config.toml
num_hidden_layers = 8
d_expert = 64
vocab_size = 2490
norm_eps = 1e-05
learning_rate = 0.00756
max_seq_len = 1024
Below are experts of layer 3 (counted from 0) of a mixture-of-experts language model. Rows are named router (the router's row for the expert), gate (a neuron's input weights, with its number), up (a neuron's input weights, with its number) and show model dimensions 0-127. Each number is 128 + 24 x the weight over its row's rms, rounded and kept within 0 to 255.
After each expert's rows: "mostly gets" lists some tokens that are sent to it at least half of the time. This comes from a sample of Wikipedia text that the model never trained on.

# expert 3
router [ 77 190 133 161 125 147 111 184 165 121 109 137 164 149 127 147 100 142 140 123 151  77 116 106 128 177  87 137 106 101 136  78 173 132 148 101 112 113 127 181 136  86 148 124 152 123  66 133  95 117 146 122 158 164 145 124 164 133 137 123 126 142 185 125 124 124  98 145 143 131  98 127 151 122 104 151 153  95 121 108 123  80 132 127 131 118 143 122 111 124 108 157 121 125 139 141 114  72 102 132  97 133 116 145 127 125 147 123 166 147 163 135 117 124 101 130 114 130 140 154 121 166 132 129 143 119 118 141]
gate13 [158 154 113 109 115 149 146 103 166 119 103 102 108 150  90 144 150 121 100 118 135 138  93 107 118 109 105 119 146 112 117 167 138 156  91 128 123 110 134 139 140  95 120 162 141 104 114  95 103 150 101 163 143 147 132 118 121 104 140 102 120 103 201 139 120 118 113  96 151 103 131 118 142 122  77 122  97 140 133 121 117 125 111 125 128 202  84 115 106 130 170 169 105  69 106 134 124 122 105 132  71 134 108 122 153 141 137 138 154 175 141 159 135 177 169 113 110 129 124 130 150 112 136 137 122 155 156 117]
up13 [145 140 165 105 126 167 126 127 119 123 152 118 127 113 134 127 123 132 155 115 151 110 153 141 152 118  91 136  96 105 123 109 128 148  94  99  83 126 146 139 131 115 121 138  98 120 131  95 156 129 127 145 157  88 101 164 103 129 128 163  93 152 151 112 129 189 133 135  72 193 124 192 136 141 157 150 172 125 104 141 144 160  93 119 149  94 137 121 166 117 105 156 141 175 152 113  93  95 122 155 120 157 185 172 157 156 145 122 121 123 106 128 136  95 111 135 125 117 141 120 146 127 119 110 149 128 146 134]
mostly gets: " s", " se", " part", " r", " con", " film"

# expert 12
router [126 135 127 106 123 138 130 120 154 135 129 146 135 170 109 162 164 145 123 124 126 163 165 131 137  88  71  89 128  98 112 155  75 116 155 151 162  96 157  99 124 166 138 142  91 120 128 118 151 110 113 111 100 167 180 140 120 103 148 136 161 106 142 111  76 166 134 146  91 134 123 153  98 117 161 120 145 122  68 127 148 154 151 126  84 133 132 138 111 125 131 137 135 134  86 140 135 127 126  95 113 136 126 148  91 126  72 148 152 120 144  95 122 117 129 153  58 112 144 111 130 120 144 113 143 142 123 141]
gate37 [125  61 143  90 147 116 109 138 122 122 106 119 109 135 138 125 109 128 124 122 156 128  96  90 160 108 128 150 143 128 131 110  66 103  94 110 175  97 141 132 138  92  99 127 119 130 110  87 125 150  77 128 147  82 123 124 101 155 147 124 136  88 107 111  91 136 137 124 133 143 138 174 137 111 152 155 112 118 132  88 115 126  99 116 133  65 129 106 112 144 137 143 132 138 122 120 134 153  95 110  83 131 144 133  91 159  66 142 160 136 129 125 117  89 149  90 121 127 106 130 120  98 123 170 148 173 144 117]
up37 [154 101 147 156 111  98 118 161 102  83 147 113 124 133 156  93 105 118 171 129 108 110 110 155 132  91 111  66 151 212 113 120 118 136 168 176 137 152 137 127 136 114 135 102 150 137 149 146 132 136 120 125 139 101 118 137 115 137 144 109 123 122 101 136  92 132 150 140 150 178  96 137  95 118 174 131 129 119 156 103  95  96 128 111 135 108 159  87 115 129 120 115  93 127 151  88 103  81 107 136 115 129 122 132 130 110 118 137 148 117 134 144 119 144 129 146 119 152 121 188 124 138 135 126 131  69 124 175]
mostly gets: " ch", " comp", "′", "°", " me", " dep"

# expert 6
router [116 133 125 152 141 137 120 130 128 171 126 131 124 114 152 108 115 117 109 150 117 166 141 136 151 155 127 139 114 124 106 129  82 104  83 150 119  89 166 125 117  97 144 102 118 136 118 166 126 141 143 149 112 125 117 130 122 145  94 169  99 149 108 140 167 106 138 143 103 121 106  98 141 132 138 106 128 163 147 142  98 154 126 153 131 140 143 120 218 165 132 101  86 113  92 134 162 104 124 124 108 109 125 137 130 150 111 130 102 139  91 130 121 105 183 130 176 184 123  93 134 113 185 114 158  86 159 110]
gate7 [134 174 111 114 130 157 131 142 136 119 140 172 111 112  93 116  95 161 162 129 109 172 133 142 101 124  73  78 113 112 116 176 137 165 108 133 140 131 127 130 129 126 159 129 147 134 126 126 160 158 121 160 129 161 123 152 110  86 144 122 113 147  97  73 107 161 123 138 150 169  95 145 120 152 145 112 122 167 137 107 160 136  81 135  90 107 147 168 100 147 134 155 108  84 119 147 121 109 112 157 124 137 129 119 147 139 162  92 140 117 102 140 130 148 188 143 100 142 150 101 157 139 129 107 132 101 157 144]
up7 [135 121 163 115 111 131 109 154 134 136 123 148 125 119 177 118 154 109 131 124 138 124 139  96 142 119 113 186 133 134  93 160 170 140 128 124 106 151 133 165 169 155 151 142 138 101 140 149 126  74 141 124 146 183  83  89 100 122 108 111 106 124  98 141 142 119 124 125 171 111 129 140 129 113 125 122 153 142 151 146 125 140 138 157 166 132 118  97 114 118 116 141 154 130 204 122 125 134 131  84  82 127  87 111 158 146 152 128 148  63 101 152 131 131  93 127 158 109 113 150 122 133 111 143 110 135  67 146]
mostly gets: "or", "C", "e", "ate", "ie", "te"

# expert 0
router [130 112 143 116 112 130 149  99 139  87 135 164 109 116 138 147 127 117 157 120 112 132 117  99 145 131 117 135 119 130 151 145 124 142 115 145 178 141 165  95 124 162 132  91 160 165  96  86 111 113 115 127 140  97 106 123 151 118 133 130 110 171 150  82 124 125 155 154 113  79 148 144 184 105 101 135 130 146 139 140 171 126  77 128 162 118 117 115 145 135 141 118 138  88 165  98 125 166 111 139 125 133  94 103 111 100 127 102 152 152 115 129 158 170  99 107 164 103 136 112 146 118  85  60 101 123 128 171]
gate9 [123 124 138  83 160 139 126 158 110 114 138 124 201 128 118 131 149 101 146 178 142  83 146 154  98 130  84 125 108 118 114 152 140 124 144 119 157 131 132 137  79 127 133 161 127 144 122 157  82 100  93 111 119  95 152 116 109 146 121 118 141 102 112 134  99 109  78  84 150 162 133 126  96 126 139 117 112 119 124 128 113  89 102 174 112 134 141 112 130  91 118 139 130 111 113 140 138 130 103 158 118 140 148 101  97  94  82 119 129 140 146 178 127 156 103 120 170 111 129 143 184 138 146 126 155 159  89 102]
up9 [158 125 124 130  94 114 155 180 157 161 110 162 113 107 156 115 169 111 138 129 159 115  97 158  43 117 131 128  71 135 138 176  87 145 136 161 130 123 118  80 126 114  98 149 173 124 127 139 153 152 157 132 137 127 108 154 122 117 120 127 141 146 128 125 118 132 162 171 146 133 110 139 130  99 162 135 173 122 154 104 119 105 121 135 132 119 122 177 139 128 128 103 125 162 156 147 132 144 111 147 126 104 138  98 142 162 153 130 137 149 137 126  90 123 161 115 148 121  89 126  86 158 106 111 139  97 167 117]
mostly gets: "ro", "am", "ang", "ab", "ok", "os"

# expert 15
router [123 138 139  97  91 130  90 144 144 131 130 150 117 149 141 135 149 164 122 109 123 122 111 166 121  88 141  95 134 158 148 152 124 160 143 119 160 166 103 139 161 112 101 156 129 164 152  97 147 116 154 115 120 178  84  79 115 155 183 130  91 128 109 114 156 115 149 101 151  94 137 155 161  77 108 138 153 125 140 139  92 131 156 133  95 139 146  80 133  72 140 113 130 182 127 127 138  99 144 143 119 132 132 109 108 135 144 150 152 131 105 107 147 126 134 153 100 145  96 118 125 102 184 141 108 139 142 126]
gate27 [121 163  83 135 117 112 151 110 127 156 149 115 106 111 136 105 132 154 162 106 109 122 109 127  93 146 110 152 126 159 169 164 120 131 126 133 108 105 143 131 100 162 111 137  88 151 135  91 107 132  77 131 148 112 149 127 115 145 123 118  89 129 113 106 134 107 122  75 137 169 120 148 117 123 133 154 112 131 157 106 189 155 133 139 129 136 156 146 137  98 147 175 174 176 143 120 143  77 123 121 104 156 111 108  95 111 152 105 180 115 181 119 132 127 177  94 135 147 138 125  91 106 101 127 137 139 109 148]
up27 [209 167 155 126 155 127 127 137 130 121 196 121 115 143 134 132 109 108 138  73 173 177  88 128 114 139 105 145 137 154 155 140 157 127 174 123 141 165 153 145  98 113 142 150 115 141 106 118 143 125 115 102 125 129 108 144 135 104 141 115 106 117 126  99 130 127 138 142 148 134 135 122 141 147 137 136 124 169 104 136 126 105 149 134 120 122 146 137 163 123 175 122 135 158 136 163 120  60 154 140  60 100  80 150 133 111  86 124 133 130 144 134 111  83 111 157 121 141 107 121  96  88 136 123 137 137 131 130]
mostly gets: " |", "|", " re", " United", "″", "|---|---|---|---"

# expert 11
router [128 156 132  75 167 116 115  86 144 136 126 157 134 133 137 124 176 111  75 133 107  89 112 123 125 118  90  78 142 159 149 127 108 130 152  99 160 126  94 134 155 154 144 142 109 131 155 139 119 109  99 108 152 132 106 104 122 105 168 102  83 122 119 151 161 129 141 159 161 111 150  96 106 134 167 139 125 114 159 138 160 164 176 162 120 126 146 104 131 115 134 137  85  89 103 115  98 100 122 125 152 138 113 129 108 122 132 138 111 119 167 143 146 155 113 106  95 115 149  96 166 157 115  89 124 107 165 140]
gate7 [136 106 174 125 105 149 125 144  63 139 153 128  97 160 111 159 143 140 135 151  93 131 117  99 132 113 123  90 106  90 107  94 144 142 146 133 135  99 162 119 160  98 135 118 113 133 138 141  98 147 135 149  98 121 130 130 109  99 117 150 117  99 119 158 140 109 158  77  82 119 131 176  73 105 146 123 135 119 166 106 160 132  85 119 161 142 112 161 136  96 121 146 174 121 116 107 121 150 150 168 125 146 130 113 145 155 149 162 122 179 165 111 111  97 134 129 153 155  90 116 157 136 127 141 148 145 143 155]
up7 [153 102 185 109 110 148 155 119 113 160 151 115 177 107 125 106 109 118 146 124 128  98 100 104 113 143 124 159 150 154 108 123 141 141 158 127  99  99 117  77 133 129 106 144 118 167 138 125 110 134 123 129 124 148 152 111 112  86 129 119  92 134 126 131 138 162 148 106 162 115 112 152  97 113 121 150 130 117 151 161 134 173 131 144 111 171 133 155 137 108 104 149  96 167 152 113 118  73 140 187 132 115 117 154  84 137 123 108 117 156 149 143 103 146 107  96 113 120 105 173  98 148 180 165 154 128 108 165]
mostly gets: "o", "\n\n", "a", "i", "u", "ai"

# expert 8
router [178  77 139 115 147 131 115 133 143 108 132 124 114 129 106 125 153 144 121 120 141 113 146 136 134 140 131 156 156 179  92  71 136 138 128 125 147 124 104 156 143 126 163 109 158 165  95 145 106 132 129 125 132 100 109 134 119 126 163 123 127 105 124 110 155 110 132 142 143 134 114  83 101 154  75 136 134 151 190  93  81 158  97 125 133 103 101 129 109 171  88 152 151  73 122  92 111 134 155 134 161 133 101 123 139 127 136 163 134 120  96 103 137  82 105 162 127 138  89 128 134 133 154 112 168 168 145 124]
gate7 [137 106 125 121 114 125 122 100 171 144 169 136 152 133 104 140 124 141 178 105 141 115 158 135  97  91 137  97 154  77 115 134 171 161 125 169 125 119 116 116 110 104 125 149  94 133  84 123 131 145 177 157  92 120 145 105 139 105 123 127 144 135 141 120 138 159  86 136 122 126 132 139 168 124  99 129 118  97  61 100 141 134 137 151  91 154 133 146  84 101 155 138 149  79 122 181 160 160 138 148 104 103 162 124 147 112 152 122 159 122 169  90 120 145 123 116 133  99 100 134 122 120 121 127 120 173 120 137]
up7 [120 101 104 163 108 141 138 102 110 124 128 130 104 138 144 142 127 138 170 164 129  87 107 130 143 138 131 150  92 146 105  91 108 105  80 144 120 105 130 141 144 138 124 153 119 125 141  32 130 144 145 125 127 100 110 137 127 160 115 130  81 112  94 116 155 139 125 154 118 153  98 174 138 110 153 158 171 144 138 124 132 133 157 126 108 125 109 169 121 145 149 136 117 117 118 134 139 135 164 148 145 134 137 116 147  90 142 146 125 170 112 109  95 120 171  91 119 110 133 148 186 103  76 146 126 114  95 178]
mostly gets: " Al", "el", "ict", "ult", "act", "ull"

# expert 13
router [150 144 146 157 134  94 155 112 122 139 108 127 142 137 132 115  90 105 148 121 125 129 124 140 146 122 123 139  94 118 125 167 104 151  92 141  99 142 118 142 115 175 109 138  81  93 170 137 105 143 130 138 156 161 121  96 114 141  48 136 147 124 130 125  94 150 120 120 128 165 122 156 120 160 153 135 122 148  71 131 124 123  99 123 173 139 150 169 122 108 148 141 140 157 103 148 162 119 135 118 130 112 145 128 162 128 120  93  90 155 148 157  98 161  96 166 116 158 117 100 118 147 154 178 105 103  74 137]
gate8 [119 144 125 136  88 155 143 167 178 117  79 140 130 127 149 129 112 163 153 119 109 124 154  91 108 147 136  96 132 113 119 178 132 122 124  88 135 165 111 135 103 128 137 137 149 137  86 118 104 146 128 138 126  88 138 150  86 118 159 162 148 145 149 152 163 103  88 144 125 131 157 138 106 111 148 133 111 108 128 119 148 120 108 123 135 152 117 171 114 116 119 141 124 118 133 123 124 129 164 182 129  81 145 108 163 143 126  77 122 157 155 143  59 156  90 144  64 159 133 162 130 122 130 118  98 144 119 139]
up8 [109 105 144 150 116 150  91  94 128 116  95  99 110  98 123 105 137 146 144 173 136 153 170 131 157 133 141  95 125 101 102 140 118 118 132 126 134 162 113 154 129 137 126 158 121 116 156 129 113 179 161 133 134 132 138  98 160 139  70 133 169 134 102 111 111 157 127  98 123 117 149 146 107 166 160 116  88 148 118 115 124 132 161 114 145 135  45 100 160  92 139 133 158 115 145 120 123 126  93 132 133 137 102 135 119 106 130 139  92 144 116 166 133 102 127 151 110 121 133 121 192 117 127 147 153 118 129  56]
mostly gets: "),", ").", " that", "\".", "\",", " released"